config.toml
experts_per_token = 4
routed_scale = 2.5
balance_bias = true
tie_word_embeddings = true
max_seq_len = 256
Below are experts of layer 6 (counted from 0) of a mixture-of-experts language model. Rows are named router (the router's row for the expert), gate (a neuron's input weights, with its number), up (a neuron's input weights, with its number), down (a neuron's output weights, with its number) and show model dimensions 0-159. Each number is 128 + 32 x the weight over its row's rms, rounded and kept within 0 to 255. Numbers have three digits each.
Before each expert's rows: "gets" lists some tokens that make up at least twice as much of what it gets as of all text. This comes from a sample of Wikipedia text that the model never trained on. Tokens count by the router's weight.

# expert 93
gets: "ing", "ation", "y", "e", "er", "ion"
router:149107142123092129216105145080081135142183145151168171088159079167157177103146110145095108088104076129194084072092126216129134131100098137129118125112086116140126105140137109093164183159134141117132084149174137160108096141143164187057152120098119143116143153157112074158185115117140139081148143184107096114062170085148079162116117102125119142109158109111154130129120142119162128175156150173112123070162093164175180157130116166120071120122158196127096113095112080091164093150148129
gate0:156133100197140130073111150188151145077095144120111143128108104118133157148138166168129098158103181112129156092153153118134168126117090146073108132134094124130177155088133116176171163090134123130070140135107106105156044101141111148132130091135088085147101163143113064157135056087152179122162117083150097103078179095115131105132130119068085160135108160145223098148138135131151145187162119155165116110178145105154141157127166132114123145161097068153191152089104111094113167048191146
up0:167154171114164226097130115112152091178162092109096097134126157163122171122180131164128172112079094075135067107172138109138132202119152179112160115109127115134125123167170128139108085123186156139148144189145145155146157151125131128109124164146125161154108132093148120191127192102142112134131120102120194078112151071214181166113091127156109142069083107068124149167143175116161174127072113197133118121071130127113209140090090130159130134114077125118142105138130129122133095150140128
down0:072172201135111091108065167112142125093156061117128133160141130129096138114148206102110154136135120102165112072175128107172102119123144164131104085090102152150107097139180098086085156059103088155106094094080127139123153176113130132144140132055176140142111156088194127138073104141160146067101095126129115146147095076158154149182162099130064136136209135128113092169095106134107050141112122152151121089129113135138163158081129148121139104127092202145119155118085137103125147149179168

# expert 150
gets: "ing", "er", "s", "ley", "el", "ed"
router:129045110172179134160108108098093104140187124174123139069183117143132173152104138132115161118105134117113090116121091186129164093110103085170129166177092138179146139120126185164103122182183108178138086101134125156136127107196148122145157159098097112138174169079173081118120099139144121118132089137151123180143084111140095184221104120087163098095139173080131139117136126127087095075152162134125087154132129147175128167171099098157113154156097186092125134108102167109149069146194125
gate0:104176111102121080220147143114122148110105097089100158114122192151109139133108138093160126071118113110107057166132107168100141099112088119156180133133157144110146100110146188109134107152101101116133107052127124164115120096130209142119102090114101131108170144131099087161086124177115125047094183135125134146140077121162139159136168176142112104131144074081151068090126122110139111141190159103070160103146060121071154082087089104119150167132077121098141107126163105054162111137166159
up0:107061113133099138121121183111133088140137139129148076109126135099145150133130154115062103151124159119146123186045148098166151126152150159099058123121169111136168145079100092139134126089128143188082157150096118118142073113111116083137165167136117180124111092062040176160129147176126184130173161101158147134089087158095098147093043124136178118163131152110123108117125135175076168092126146098138111101146171109093136079095169056135127130177127116079184142090153111171121133167107108
down0:092101117086113161119122098116125104157129135132174111184141116153135111123118160128104182158131090129124114182135106085126113176120172147100115131105188161172206163120171119070131085099060122153140147118173069177143095100158164092079111184115156118083076114113095145124094078128159115120152168140138122126121089194087172139169091106098058154039121135140086187097093131151153194081119149115143173121157119123099169158115136114143135152120132117103172192111152110172109107187137177

# expert 95
gets: " m", " d", " s", " p", " t", " c"
router:121161132189199189054128144081112215171127160090147143105050135113078100139115133197144128134154100123147121124113115100120197157165106105162099139116174105083152122104136133105177130099145132055082113126149139160094138085096088120158097112105109110100095108059105172111082156122118094122164134106070148119141115140149072132099174164107128183110141093077125058108142105141057159147096135142190079128105112108107138119138152116124112160135134065126183137124163097115121155175137123
gate0:106130135108093140138099126088095097137166143127114156164154145115132143150146125174164102143082134085121075152122110137105122133105104141123173148156104092083183057161141097109134120088118124097155137140175105169110096144105121112142124120045195100090140119101170100175101156122130124160144056131139094189145159155089105064046107086096110104136134153133239085173108177151111153149156139147087143216101136127126127071127126108079068116092163118144169074133146135124132101061105114
up0:119172177122098146118120125088158134101070121144144170122104128122152172130106173103129112120120145164131106117135131112149111086090127155102161088157148108113092124174190123117150150113096113114095127212165123113106096109126180133118123144110136145098109108131144093163201103100108139084161128192131160118111172122221132154085149136109064082159098108151212049149094163105156133088109097132102195114097171143120174135039160112065114089097129112171126123177181092178103139142097095
down0:086105126162108117098159135127086142152155158078094123118115096091095148181103109133133082125156101150134154098123113131092143168110185165078171096135139142085093154208120156072094113120113153113040078130085158189148105109084109106139156096132172081123165120130095115152133197164137117084078100133102151143082140118095106134132094151110072135113128142237116144146141116139145128096178101136179112164141142141085187143118207103133125118109110118069118127176177132118177086167134073

# expert 193
gets: " c", " s", " t", " p", " f", " b"
router:141173125144132177051126150084129158152143134063126094069089189141089088109080139181125171143136123142137131141141125125124177144156125133168126127078160154079176103083105120101143130135085163090112138173157111139098133097097087117117091078114092140097104097074059145105089171114155139135126144109033141096131134090145097163144165127172165165131114131113156036091082103148175153127090157119151053113158120088077127152111154139157103142085138079136104132084110084083166164160144105
gate0:141156115148134043109108138146133127118101120185138126149150112176172114143132106113199106109068160063116108093120156176124131124100167081110106119145119135115116081177115157142143119160187133092122114149131110103145111133167100160135104194125068154142215114144085120157157059136160203127149164107156122129100107130113151109128143109105104150139144138075147130099178154101107123168170123109031147117167120102193113163150092122099142107121180202156157186046084121128153112092146090
up0:127152094072114119125121160119104153085079102116120118172136091131140145116115148135124082079166103142145127094143104104085078102107111105128099054135109138149133086130164100128123138107149105127109130106128142188099070091137089178051129124098091140107066126107157095161147150119083070126190073174119099110144128101155089103179125068075140162089050082127109102145142173105163200100165112158153080135129129087112125103157163127152178100139097081137131074154164094068156144091209112
down0:108099120082107134131112129093193157074084103147164088116118162086135082122156111114103104153157126104094103161140168100134186117129160113181119150152112117141056147106185160132185106101155157147216114118100171124198101154107208088101092163134109148175122146165132106170144071148096123149119086109127125170097134104137105072113106078126091147146106104165152109173108104121181088072125141097063141161103101120107098155146095095152040149172121143146135097176140177107116126118135184